python train.py --activation="tanh_gelu" --moe_layers=[1, 2, 3, 4, 5, 6, 7, 8, 9, 10, 11, 12] --router_score="softmax" --balance_loss=0.00504 --lr_router=0.000735 --lr=0.000769 --beta2=0.98 --steps=6140 --dataset="wikipedia_en"
Below are experts of layer 3 (counted from 0) of a mixture-of-experts language model. Rows are named router (the router's row for the expert), down (a neuron's output weights, with its number) and show model dimensions 64-95. Each number is 128 + 24 x the weight over its row's rms, rounded and kept within 0 to 255. Numbers have three digits each.
Before each expert's rows: a language model's description of what the expert responds to. This comes from a sample of Wikipedia text that the model never trained on.

# expert 20
Single capital or lowercase letters beginning a word or surname, often in prose and tables, such as f(ramework), T(umey), B(LR).
router:099141148151135130139155137188127162089128147132160111098141120160156131116166178096093118155127
down0:136124145141162133114076115110115118122135146152103141155144132162146117163163128123116154179132
down1:115119183106162133090117132113147140142131151126061110140160124152141042103193130172151136084095
down2:128136072125145126119139117073104116131088098124161131118115120113078129164084135111068132148161
down3:126165115133119162122095136182107140174125120106160121105124129133134130141116109137139103136148
down4:124128140135144119157144130118090157100110158151102141132136127156130149122177141138127097105116
down5:148139131107128141109163100095126129161119151129101143102124130153121170167136126116102124124132
down6:162142118141123176087110123128128156134161097112158089137153130106139148115094143148126137142127
down7:150143163120076143123128158094173142105124118121133169170125128181151138117127211125150160139115
down8:156179132086152156119100137102150128125102122099125140132138129150100168123062156154110099107136
down9:130074119129087146123147147138126131106102141125080132136115121144145152174092122110142109135157
down10:168185150104113117174134134154137136109149112114149114139091130138099181134129146149118099130128
down11:132087127071129138154160140129128120097115158150108118134147120154143136120153141130109151122117
down12:128155126073093133105135126164118132119135133073105155140131126109133105121161122113115118132144
down13:123148091100135119134111114115136134116156108118061115128090122118091066154106149106147100129141
down14:148116129120114138083129097109146115123135138143157142091145135159159140117158134143082140119159
down15:148165145087153121145119143097130135114096116120077108159120126140135140123140132130056125098138
down16:159095105121133080160138123097187135070148108173092139127142121152131130120148145119152097133144
down17:105155095102138093110122080144137187099181110146141115152181124153143131109111124118154132136147
down18:114163137138126102090141074162104168123095117169111122130116133133119155077153146136137127121131
down19:164123112102122118139165142128112126112127161137152140094125121129171088157132129075147116116109
down20:139116146132116125111100125111136080118125138113148088118121127116106090105127116122079164125077
down21:149169115058126145109112106083143046139126160136092113174089154110118146122139113142114077154169
down22:135102115121129077098154109110119105121138111116099131121125141111134164123116061173116143119135
down23:153144118120142137116107093121097133125163134137119121096144135137124112136133110152131135116144
down24:157075142140099127152129097092149124134151135154132119097129105196135182130134098100131125141154
down25:148127164130136153142100121161114130121081141139141129170133120120144125108115158123188111120155
down26:105170155137161161126156167083107127148139115102136114085124121140074161085116166160133099103111
down27:122127126138131124116182120176116128114118136135115113116149129139139130145169133157148127157133

# expert 17
Line breaks and field names in infobox and taxonomy lists, such as Class, Order, Species, Coordinates, UTC, plus Latin genus pieces.
router:141159112157088120089145124166095094113139141108127141126111150094111151086119069106183178113099
down0:087121110124134118103159116128068120145118156122184093122156125120118145145155117149138149148139
down1:140092154105180148103170125078130124111073123110117091122140135152112133143154116179155126121101
down2:132120151123143112114110122165106121106087093177132151133121133091115150146122098098154130146176
down3:164113105103119140174113121177131114114122086123147145152128129116117058108139153153135108108130
down4:123102097128123124128126164127070102113150117126140119108111115124115140135138134093126140124120
down5:163148118149134102163088145116145173126126086146133103198105137106142099146091152110130123127126
down6:093119086131101126162107120168123139122108103112116136151082114138167134127105122154101157118155
down7:097147045108109078117134146142120148129121119116107123110136142125110145097126121135134139104129
down8:114118132118141127105152133128162097139120115193197081149098120156124125075123178148119054140115
down9:122129144087154149092164107156070090146132108133119133142106140109100101108139129144095141129118
down10:119145136133154144116128136136166129151071141180155114120124139111123121136119119108146133149100
down11:132154107115105135138133136109096143135105131127157130164140122112100104115122130105161110115113
down12:110168170130084121109134107108133151112132122165140132108110128163107147175159127120177126131148
down13:136150132146139094140159127147103123111096120161138138135107157107130120105161122144124145128125
down14:123057142149139136107078130094106122133116121131113134114133107142115098147130144115141143153160
down15:153120142099146139108138156095130142167157100152084137129125134126094112107127086110112112143105
down16:137118148094098128087142134112170066134081147158151121133097127119102132132153139176115126131131
down17:143102129104169115154132130117135121094138143107119157106147125098139135100120122158132133130090
down18:068113186129128091134039100135161142123142170166129128116105129118161128120119151142150115149132
down19:146125159120126124152143135157126137133114116115038115124151116112188101112116150157154134077119
down20:127162132080138122167135153131128174153122101155153110140112131112148077164125149137150128110187
down21:123106087155144124156128157139126112119136109124104167125153129126113130143131167125142159135141
down22:118154121142071122185129110129125139091127100136157136133090123167109149113129150089066135160111
down23:146085147140138122128127129134111133099123122148112122141161124118155130100132094140062101156155
down24:127113120091127132145108123120181153132149143101078079138173134127097105121109138135129131105090
down25:091127097100134115143100100124131176144151120140124134120106122137166149138136146162151126116141
down26:055138133128141105131134139166117189157108128101108117106129119128167135161126122125174100099133
down27:120140130093138123129071104119100105159107130139148132121088122115178126129140159159137145106121

# expert 29
Periods ending sentences or abbreviations, plus prefix pieces starting verbs and nouns, such as school. and re, con, ex.
router:075179101081088146106143106163139135125134101142149171113126139144100118119184132144120130092105
down0:150112107109109100139114141131096131142107137133167098120191130145085160122142097187086078127143
down1:137120112145110114094059130166124141142141095100101103133149129139122113060147113127090115145118
down2:145146117153123154155145128142109130082137164140153102134128125127155120116130098128100132149144
down3:089136096126111119170144105135129116085114138123152105139201128152147149101155115128146160147155
down4:104149159121099132131131142130124149110139108112128120090126122132115138109138151141178128141154
down5:109148165194136123127088142056115132158132119122107173127166112141123125121129089109148142163101
down6:150109133136096139126173142083153133126164104074099126143141127131125106108150135127120109155123
down7:146113119104154109088150110152151142130122126154151132112140120139124081134106129123096118117112
down8:128116138189152127128163135152125137131114112142120093160117122139156104125149082122147126157117
down9:128105106132155149111127126115140143101120194177171107132113132132086150129112122118131090127135
down10:196116096131108113117123130148126126154129126172124137135153124149151137129104141146136135142096
down11:189180083178116119121108107121134115113141086132100132164137133143148094166149122151136093154126
down12:145127134154097126134127161121085145115094100130117143127122118155122142177106119117179150147135
down13:117106141161149122120112122094196153126126130126099178159102139129118131121103109135142164158135
down14:126112131104149148103121135121126113122101108111088193167106121132131108138110150100088130100149
down15:144134148138094090119147182132103101115124126144115131138134138133125156149168135163150138130114
down16:187148159142127101117134135121119099102096155120097042151146138109132142142132137162112121136151
down17:150162153116146092106096145132145117117132142143131154117134121135093106156105122174087065122108
down18:141108175105122147145116055104128075133104112114122122166135119138117088134156143117142117130108
down19:114148133092105093132113128096166127145125134102101121146073132126130118137119117137074141114105
down20:133138150132137127111156115105179126121133117140159090085114127141066130096170161122134097126167
down21:137122133151163161131112125090169179134157095082127126118123125138125143162072134144142141149137
down22:092117130149124176140122141101147113127145155117140098150094121134147163103146127148154130121135
down23:148130117159154151171152137165130129126109164124122087133123122131162101112153109145108110139127
down24:120147124129102131143129116124121126140067155145184120080136127146185110084142136132124146153117
down25:115122136141152112109120117128159131109110141129117140155097135127122175134091152118118123109116
down26:143141107110129114108108118108109125164127124136114120154131125105124138143104108133098139136167
down27:132100137106146127160150104129055126140144117127132067134171125123122129143177119124130137157132

# expert 25
Articles and possessives that open noun phrases, mainly the, a, his, its, their, often after of, in or to.
router:142119155150171101165151131106132141121148088096147149129136106172133112137077144140179130145091
down0:144108143128097126124104131159110096112113107116088125124132136105168147177150127109104182095105
down1:126111111134161100141147165173149151115072138117152132134130134135132079089164141105108080121094
down2:112117123104146133134123122124095114129149133115135138118126126116123138126128110101154145104130
down3:125128128136169179136167122132122121164127108134123122138142126115093123168090139132133098123146
down4:128151132102120103163094120184148132121105136141161129134095141139171090097161124110107111131129
down5:125103125140133096118149119112143152113142140105114189160151119119147129127158165119128116133135
down6:152147108099126130159132117102109146102162123108139140131138121152079090159123095141141152134128
down7:125133165115121126105130116089135139114134111074130129133175132118143122106093108156108115136106
down8:132130129150156135116122149093163126154135143118135128122136152119128127120148103130143121122154
down9:151139152083133163143184176118093141151145115176090120157121122168096111139112113090103179112097
down10:134154172123110147125141141146159094122114094153114137136142129132138101095131131149067141109159
down11:090138106150119098123166127107148131094141143143119111100156131143145138145128134132189117134093
down12:125151129128151100164112085155148147085135120164123147134126124129129111134152135116110124144158
down13:117106116153135133149119116124172104164138155122144074141163123135159190090128143111144145163159
down14:122163116167120115105103169154118172176125083161129128117151133128134123196114103127080159126096
down15:109128113102161131121138128123111106107120113091132084128146126182143162125150121165120128096164
down16:099135132124108096140137136125133113127114114132134106108168129112120143093168104138119113138108
down17:129101151126111142103134160119110138125101144089128109141107131155147144130140095172122131094090
down18:089138123133118111124115128121111117085134118108146135117155130137082104125125119158175161149115
down19:132122143088137130107118143191189126129142105113118143158138121151133158162151155162130131138116
down20:113086117120144117119125106131126125125111138132103130132136118115134165155141120149126136172141
down21:105145126129135148153107148121122145111154124120068148147135116164106147134124123132171063113139
down22:159125157124133114134138127162116113135105118139078141089138133130140107144157131073119120107082
down23:148138111110108122142090109160101131148147119129112134132130122146128137154097123157163176131131
down24:136113136142142137102147143142138129133116107124132125101103134134157113091120124138123111138099
down25:148114149124105136170105134169102154125114124115098142159141118150154103151129156108135126127137
down26:105131134141123119102125157131182129138102149126105118121125136105131129120169119112136107121167
down27:135126126143129132101124130085083143089170102089088110138103126135137110130130114138094095131106

# expert 16
Raw bytes of IPA, accented Latin, CJK and Thai script, plus apostrophes, brackets and LaTeX symbols, as in pronunciations like /ˈbeɪz/.
router:130096114109110121148130145101150149137149151176122125152112118165111130114129166129132176087152
down0:154149152151177113100116144111118111107108051197126123156166143108122098135152115142116137147132
down1:108137109149124143141087104109127103116102108154121139177154107180114079148146135138135109109151
down2:138103115131085105127119146170158126085127112113188130109145123161149161113155171143168103138099
down3:122167159136111109109136133145144129122078116104175143150137141111134139099078153130143116167111
down4:084152158155177124073113107159146118093120155100147136130163107138148077118117185107112138130137
down5:111142133161121158097152094144117192130145068141119096138159137112114143116153090148115153156178
down6:096144177158142113115152120109186121092128121168155126110166119139120117189142182122120118148156
down7:133097124137067147159156147116108097063149115132139110175112100136148164156143121099147098126121
down8:129104116109135138122144095137136159119115115182128144130148150115135157158149108130139125157130
down9:139176121136133155160134111128060106165130146146102101127135124133127146118168140168119149096130
down10:149151106119105123141136131135140144133151108150135139144163133161116144140125150091120129111123
down11:145123135131098132114146159150110120145141090139166130128117146129144162100168142130135141106082
down12:090099152142157139111141110107096122096145101123146113120150127123158129104162107137103093155126
down13:147115120121121105168132128137122097107095148110064166163094127136152101125103110116147158124117
down14:076109150136125141135133108155161118084055118094132111136105118168113073126126114147105117112109
down15:150092166138140139136121119110080162113130041134091140090123153097139129120156090126129130156141
down16:102135139115115088157124161133116135142102112128119144096108118144176106168156103157130134139092
down17:178123105129147133162136148129087135160122107104165113144112116131120150104132165158133125098146
down18:100139103122114113135135117116128158127115100171133131157121115131100131153164154148135126109174
down19:198119135107107150155112135136099146149117094140115144141145120145153184127135094168109152158173
down20:143124197118123190091155139167111120120137125115139098114107115112120130154143067133100119157138
down21:112138178159135136160124141125085153125098099161118143126145126109103120149107132123109140105100
down22:152092127089117164143138116146110142112112095136125172125153135120124139127109132128147156105124
down23:160117172096107150131128154123137113113144128126145135113111117110181126152122093126097141166118
down24:152099137131093142140137144197139138115160067160100117121135123181132138116146167130159133150062
down25:081130121102147170116148122123119128145078179093116103143114129127093106121103117139100141098118
down26:105106102101120123113184117140120165126131111166102144125118139141091130110182123150200128116124
down27:127135124163158139124140120152132134087180116179152131072143122132105136136163153150194110116140

# expert 7
Function words that link or start clauses, such as was, is, that, who, he, while, usually after a comma or sentence start.
router:142105136147115146090087075137171114118118107098124110138140125163130114131134127163154152136089
down0:138111134138120104135116134119103082180131124112116139139132115147100090173090080192157142120146
down1:156121106067067152156122116088132100132166184098085106124152125171106105124107138146086171087117
down2:141132150148148200101143064144055134128066092145112137168122124132118156129131077120143142096111
down3:097121112143145144148125134107166089107135094115151131167148127136126119108112101107144131111125
down4:138110120096104154145124142089127111104142140115096099137146131107138114142182140148123084118156
down5:098095119118163119151156136105150130135118122158143146131141119164151154090151132189131105154144
down6:103104101108139109099132104169113122131125128139125147110108124123139159148130162094137137091110
down7:162132123102079158119115163166124107106116122149059114138127115145157124169116140122159143163104
down8:209145119077152115123143116103062125124154125137131091154114133118115126105177139136132127101100
down9:119118157149144101154192156118139135136135094163063105126112128133082141123107139136142142139130
down10:115109127110145143123154108144098146128119140124088119130145125138164125114090141134101140138130
down11:145122118134122155133143172093058134139130109152086126112123133132124193134137102156108133110132
down12:126144124117124039132118134136123128120113134110150118096140132132122136159139122163114110060152
down13:130129141171138104110129106145148194138063126135137139150128131157131170082148142130071081134173
down14:146110121144125113118076126114122084089170137106136151089156127120151108080137110152161120169082
down15:124151151124108080145124116135134105108133133112142116134129140091122147155165127155090129158175
down16:089123109178138119144155166147151153106136183149133116083155134129129115109135119120132102142111
down17:115129155091177132102109151172108134139117135107137149094103125159117133107101163139111094096151
down18:120125119136108117119144123119096150112094141138143147136104136143104098076086135101145110180109
down19:119135139128119164134187142134128117140128153115109160140131131199146162108173118167087136128125
down20:134131149058141114163126137104143082158165184105140124092134132090088104104144119117170104147134
down21:072152172132109157140116136121124102115110140103137187157110124121156152078106126120124090133151
down22:144110083130133143124128142189131109116118076077129116194132129168102129113123128123080132096158
down23:118112129127135083140167090123119133149150108147140167160127123158111168122158131093103138109123
down24:119110128119124179108161118111086126145149159137098147136112130125142154180087125158174113136137
down25:110172137116084097149129130134140091129162139140132130114107131038100096148154110138154127062143
down26:136146086096131144121107121174190134127109146101123141171104120168093171148149164117119127125156
down27:124106109159110118115113177105110138106129101137103138156094119128135135131100117116135148142087

# expert 2
First piece of capitalized names and words, often vowel-initial, after the, of or a comma, such as Ur, Le, Al, Per.
router:125173115117132122148137109135154114129153139158146104102142136152092100129136178158120156137112
down0:172133146109116147103115131163150105128089135090145117111088125156138133137164187136178102133143
down1:144122109130104120082151121085164111165079161116122146135111132093119132142126135132136123106158
down2:118123167129127124143175120159140126114170145141097138100129119104098143145136132116145128131111
down3:178127118121102145140121109129127104127068154111091130170124133130135188145139083150109144126110
down4:119116136127126142104147148124154119123117121197145131123120140107116113161124147112150117099158
down5:120131082139112111114151099149131137115174134163165162129149123143166187140076076107126167110082
down6:136113114168132131104113095155153187145142151146078147113114136147114103121129149129102100134118
down7:132160175147147145117149125112131133118142113113133137094129146068123177098098075138152094139125
down8:137119133135116150118152135114158137128140124120126135105160130100182199135135100115196131095157
down9:167136113110114105148112126148109114091090135166146180093118128090169161127080118130132132153127
down10:119103098132108133119114127148097103107135136119075177103155128150135142118133157145112131120168
down11:121085190154092138150078121159157050153135125120112133119139128127116113112111106129141158144133
down12:108151127116108134147153151112135132158126151127146125106085123107113076158107201150112128144128
down13:081130123123118143153175141106122142146134131113129114115149115137118128110099076103110138138103
down14:077124128133112135131112092092137113098151112139162137118117123137074087125132151136089142105124
down15:126149137156199110138091092129111122121145138152102101123146136128134136084151112120118147129153
down16:094158124122155114134138125169118132110121140091107121126069121111098171104157119122112133116145
down17:143194084141122114130119100099083099136105075084100165155156131136188158153126135103113145107149
down18:082122110112165127117125124112125122143102179097159127154122128117105128146113117111102131129127
down19:117121132155145157114179147101165139140132131146130135128141136096155137120179113101100136118147
down20:126145111152119138137148122128166175130142135113174059150152121146094110148172135134148095130136
down21:163162150137163128154116132139093122122152122122152153099151113145120094134144059136147150137154
down22:119128131132098106120103137137109118115145132147138143106112129147123137136165171094159139115128
down23:089114120077140124147111122128129151083127139159187118090139126190167157108136132135145133094128
down24:140154092137099128118176100129161133114119119116068124152119137145121157090113128150131125102111
down25:125114135100105117101149141124095120158129147130126127170132120085174154126111152136107163132130
down26:111115153118118155118154097140171149097125147134148117111144116249112110156148110118120125172098
down27:122136153100111125113156142158152141100104091132149133141126121177127129122164111139116133128124

# expert 22
Nouns for roles, titles and groups, often after his or the, like professor, officer, member, film, team, club, father.
router:090103095101148127116170158091123131120123131153123081163141124091138155172133100113177145120151
down0:136087123119123139120129087104118153131136134173134124143096127134103105091124145111175139128125
down1:116137140144101140114101111058124121110114096141100147157138137145132154140129112108085118139110
down2:111118106079145108120138100133075149081102058110139129110132118149148140139158149131132118125158
down3:111136168158155116098120157144142120137143130088108128149149134079113121104148120119106120130097
down4:133135131126130151132121143074102143134124101119109105126116110120136115129118167142161118127107
down5:112174127140119117149167162148135075101085140149144147076151129115147109114168137136080160105096
down6:165141154116131140111138131158117141104151108046114166160108135143115136088108128133123118161079
down7:130098088099117146139112145075115129162128135185128132102140136118118155102118153117151118118133
down8:088144116131154118146116151112120084101117112118141109094161128134136145114137126094197152130098
down9:158125092136099129124123150160119137133134185099117176092146130120153132145108100156101148149130
down10:111107126141166157107148129179147153146099137137134180120087129109150082098167192131081129159091
down11:128156137135104134144141121134115138151131146150163159134081126135187116099140156104112117138131
down12:150157130111126126136114118169174129101110146121134127116123130129149138155146137151114098100130
down13:137083138111123149137099141106140121126109172144092158110160125124123156156157161164128103152131
down14:141153167129141126153080089148157151136140172124120095152128142093128129146119109135146123114077
down15:135092125163176129136139147165165159131133071119164124117096115142112089145155137147112114128130
down16:123119140137066149143129178129185116083159120139145174109091145172111188100163090123140102146136
down17:117112108167107135120129124106112116146121105116085179152093148112138155127097130176119122104124
down18:156103158095153126120114103158106156094140082134079100137112127092109117123102147111183094117098
down19:129084095149151154134095116126149145136084130133184146116133139129170136100093182146162148113131
down20:153096098117126122110136118156117142150134137136129105120104132121138123166115105115136113120104
down21:147096121129097147152111117121156134148108135112131164096091130113230166116144150163150099122127
down22:110123189141154111117127136133168119147123136132110118105133135090107119083125129091141142130115
down23:190112101086115129134152155124138101140144109132117102050095115125133149143096130165124096117141
down24:145110123156122137128144109078124126107126125132155110155141132136203090143128100157128113088181
down25:117109127154166111091129129132126136119126100117092114139109129129130119156087117124106120164177
down26:139166125134133111128166131144129096132109120093095136114102129107088111140137168100077088096120
down27:167141180139112131157088105109125131127152145131081142132126129143138156139166114147065121178147

# expert 11
Commas and the conjunction and joining list items, places and clauses, such as Lynmouth, Devon and Pittsburgh, Pennsylvania, United States.
router:114134135134131103107127154152091157141119125122099091121137143144159163131114135126132136113127
down0:105096161123117140100129126141117148138148107141088137167109146120112134090096138152110121194128
down1:138142115137168134139119167131123168124121127116153048136119136101119202137117115113151102107127
down2:133114122161131115128182107115129162129047088110115116172119132129138182113148169079092111120126
down3:139135135123136128126152140075114147146101106112095131062162132145136137127086118153106110130143
down4:093110140105123128115126127170114107141146142100160129092105128122095142150136110128131143102132
down5:129145154163188119136117114135131093151129129149151138143084127123117133117130104160130108129115
down6:176151115146169147173143155141130108073099097137062168146149126130115097119072123158099157122065
down7:121131130148128140106124158135088109088096158148207102142133132118177098118155131113145160144125
down8:125119141138126111119129148128080095123150109129148152117141138111129093106199184146101140104087
down9:136139144119100093155140129126146127151077137136081134114124130124113120154160148186185122161153
down10:142135100125110147114138125139183132131132136165090128149091134144161127150116140145113132156155
down11:102120111090106143141089162113153115119150128129131142107156119158131114130111130156166144106128
down12:121136147073113144145121127098130119106107108094125116096125128169096106141131117114139157127122
down13:111181114109067110157134126129138092122126116112146085111100144096121143115114135106142179121143
down14:167161121141122129110130057124141108168168125089147134185131121142080111112156146121104136096145
down15:118094109122136156124111125139148093131099146111137131147115119136122127098141150111132105146110
down16:124136113131103148136177124108133114088130115107092117111128135149155096149116133137126139117132
down17:143121122129062146116088135138131066133098174118121126173098129126159123081163163128124116127136
down18:146125142131154090123124111157096135135142089139136127146112110105118157113132117138100128119094
down19:125143135120136143127149107108157130125124130120137174108128125098089092152061112188109133115141
down20:104101143126123148093099162124094096108154121089158148127125124138164107116134149103102181108117
down21:114080088136129074125153121171119078074100156102147112121131115131164134169121140124137158117131
down22:160134124055104112159133112151116109161156137157132109092118125138088150125150152134134117159118
down23:131130145061136148153146117168121080113153153077141136106094114121110136116185123100126115127108
down24:095108112116151113141143088147158177129132143120145116114146133105141134164159115103139158124131
down25:089104127126102130160119140134092147081156148083100102109104124131121125142090123133138118100132
down26:107128124133105175103144130079129137125126144160133139128134139106120144141069134151180159125123
down27:111154118121117120157114134097129070138103100117106082121161127133104101142114100151180116122118

# expert 10
Short consonant pieces just after a word's first letter in technical words, units and abbreviations, like c-c, dep-r-ivation, P-oc-o.
router:077144130164100129096100159094107118117102155137127139141164124169118130153142135152154137110105
down0:087132142137131151159117147102130137106142116160114113167117137150102103135195184108170112139135
down1:179120137162128083118094111112138076115164130140176139156152118152094135123146177158155114093084
down2:111146145095087158138153097191095124094156148172161126137116126147088099133157141152125100138108
down3:138155128076132104104131191115117135145137147139111116124142126127120042127181143108108120132123
down4:109141130149149146103088120103110142129088137134149140116133140048140168116128118119100124111116
down5:100162166116174145150170149145102129104144112132098109115150121146156128133093134155144122165116
down6:117161142102130098136127173145131120137117143156090110093116139118149145153160164139135099156147
down7:135109119132167091131130124103122152168133122144133175116147129103184096143151130131076128144098
down8:114134138138122190122121122124133138091113102148135107158132141122133113072128120105093137117147
down9:136100124111159093165130148109150082129132153158079126139104136123187178072170089164140135112074
down10:120125100133153142149128092159150082153067119120123112154091137119074143144072152127117115089191
down11:140138143173146136138144127113111124152133110115109144146118147070111160139094140153144093144106
down12:095131117168135102121142087170190121164134156092144142086135130122115114151171144135112106151080
down13:161104104098139150126122122142156132154109145145155137122138121112087102150134123133131144144100
down14:156129136109155107122147137107122133127148083153068119135155133161123171141084111151200131126173
down15:122168144110123160120124125149114119118094118110083135135123122123148129166124138090140121138151
down16:102113136120113115107103141121135116112141129131151089068139131128096135106160137124190135119130
down17:138106113145175141085161150148129156120123118154133174142097137103123123099091093131115126104140
down18:124110144128081146124112113145176105127121178153119134121145124133115135109114130137090135152109
down19:128074127115126119121107148096109119193143115147073090122138131113147089133113082132105128110150
down20:136127127094132138160151152136142130133102156128115115141118120125139110125122155166112171137117
down21:132110092072133103136127095121102137129120098130135167089119133110147189146155112165105100161145
down22:112111156103130129122150137102147122122130124151108126123163130123111121131152129145132149148092
down23:145139127108092102146135135089099127122119132134109125151151127147127139102170114149112105107122
down24:113117116097144119120138142114135133132100157145133124158144131149161137156117146159132134143118
down25:121127082087110178133095146123145097134167087136131129135157126119125139099119096110138119112154
down26:134162164143118120108132146146125143141130109089162095109096129143133119141150149105160134109145
down27:145130103151128155125112131150109093117158158130162100118118134119131101136110140129120138136087

# expert 8
Word pieces right after an opening parenthesis, quote or slash, often in song titles and glosses, such as (by, ("to, "efficient".
router:154131127106103149173113119115092132122150150142115129122152134137168137120117155110103082140142
down0:094118148082123153109134129116096151136106142128113073149139127156141098139107117114156154119101
down1:096131084131171129107087150169124136127085130112156127102154118147113126121105108152132114151146
down2:153109137129171142126129096136122158157125074114115133133115121138110087099132132142097134120123
down3:112144138117128096127124146126149216114122097097173167102133135138147128098196135131152142111125
down4:066145112164134143109155128144132134140158166118167080090108140125128155156211157129136126124160
down5:135117154143077114131125090134103132153119138172108152116131157072143135098170105153104101104161
down6:101201134137137118072130097135195121166122110128155145147143125146105147107079135140147116134130
down7:135140124138107107107121117169151057066161109163095134150089141143147200116124101174085141128128
down8:128105142116177124111128128113133111145124069147133105146132131133134138126117168123166167150118
down9:125101146133123113116119104131114111109157150194114119147137132110168127129151097125101146127064
down10:185144149148168145127130110142128154141113142104184148104119121104135116152128118122110162149103
down11:123162128117130151120127131112063115114149136116152120143127127119157124120167120153122097089120
down12:146101111158138114109134116088138138128107134106112105121104140092112123118126085158125146122125
down13:120117095085135129115131180108165139137109148139124137139118135115153155169119134132196155114123
down14:174137146163048138131126137152113141146144106102096144094109114136144127160141082130103094125122
down15:153138184090159139117109102128163136111136134133166135150093141130121189125158127144142094134117
down16:114164133120146138120123106106127107092131144162116144133110112130112116119133168120152154147134
down17:090155157120138111139163121159153132122159114126157170146154133117120145137123106122158135178117
down18:088098137162098139158128147104138119129134128149165143109168123145099143172180198119138121142098
down19:116133181144132136121110125124182150110169133098164138147137139102147135085145128133152129147149
down20:139152103146130130120131137108143126152115131144129121151163123129100109095077130112116140094087
down21:133119152123134128115107094138088077102124103127158097144163130127139119095134142156075135148146
down22:154108149162180099123120133114142132170122142079127147166123116113100120117156094116113110114112
down23:162153132117119149105138130130133101091110099130105130112170124123157115124107138133110149109106
down24:064105152135143122099135148087133114118126103135140139101161134130113127124165128114133119151100
down25:194123109141119108127126122124128139126127102157111097127086137118190135132072079160099155167161
down26:105156168114110146109121124129121152116144160111131126104097137141124106137139135112098118124133
down27:106111131148098126144171130120109152115096147131163117134189136144149088098127102118127113118084

# expert 13
Middle and ending pieces of scientific or descriptive adjectives and verbs, like foll-icular, metab-olic, pres-erv-ed, plus common adjectives new, small, high.
router:087155142123101102140109153139135141159117136104088146140130116110112141126125059126169145115089
down0:151117133150117108163076204144172108121138128131120138135106126113083181114150170151179098101149
down1:089107132125107192098148116107145152116093131141107157111119140117124146060085158101163156130132
down2:138144140099112138140093140151120113150148122134140131134083130149089109154144148153133118167104
down3:116125141150137114101128137112094121135163167092135175164120123154132163114121104111160127139132
down4:128113129139136132116129167136076169079121116090088096131127118089147084119120180124168143131079
down5:141170173113107128145130090165168143142130127115193124166158122123125163110110128147160108104161
down6:135182119103089106144154070137142132119093106119141108171128130111157148125160165145128079142132
down7:113151138121160149112086140092073190141107195090137125119126126124098140164102124161135147143110
down8:134152107136130118105122132081133142161127136130125107110140137171100156136097072173125115134122
down9:156128164127103116115136118155133094117159157169118147118121138110135165182143113168137128108153
down10:128167163114128138149130112138125157120105111131126133104091126138097120168126125203087139144140
down11:124120134151153136112103109161108160112147109120114151149111129124133152136088112109087132149134
down12:119150168098160122119096149138092097114093155142159172111122116088129060127164141092114106174082
down13:103079157111129106095124169130147082144124120134126115136133132113144086118173102123089135129093
down14:121098124116133143100122171195121134160134143121147138115106118146163109144145121134120087080101
down15:132149156127099126112147147174114120129114159149173110101123124141110125094127128139121151114106
down16:135119112133138121145123173090134155144140121123085194129120121125142117124085122166102151115155
down17:125130120134161160088117115174116166088130130141112179127117132130139149130128096133123117155162
down18:151176138142114144139136122151123126121094095095110132186105129103109134134123129210106140107153
down19:140127088112122134120116119112113077111153090135091124096160132130095159155135134141151110123162
down20:133128140120151115156109126130117145138110151097117113114133128129104136111102107109134152095125
down21:092142104159134119143165136156113134143123125152168107155129134139110087147192110123120163108150
down22:136133106099153140143115147113112185123119134146126115157136128129126121080118136109144135109123
down23:129129152104134138125145111129116161087151094135133122116094132112132095116152139129096090156134
down24:112164150126116135144112129143137125131116163135090131140112126122155138113110130117104123153142
down25:109118128129166135138112161098108144149123132149113125120133136114121148131073178106126129132124
down26:176130159094141116164140088141152140127105117121170102162134122106106168087146092127124170119144
down27:145110117094095170152136172121162113114132054124145115090166125136136094141143143116168127150154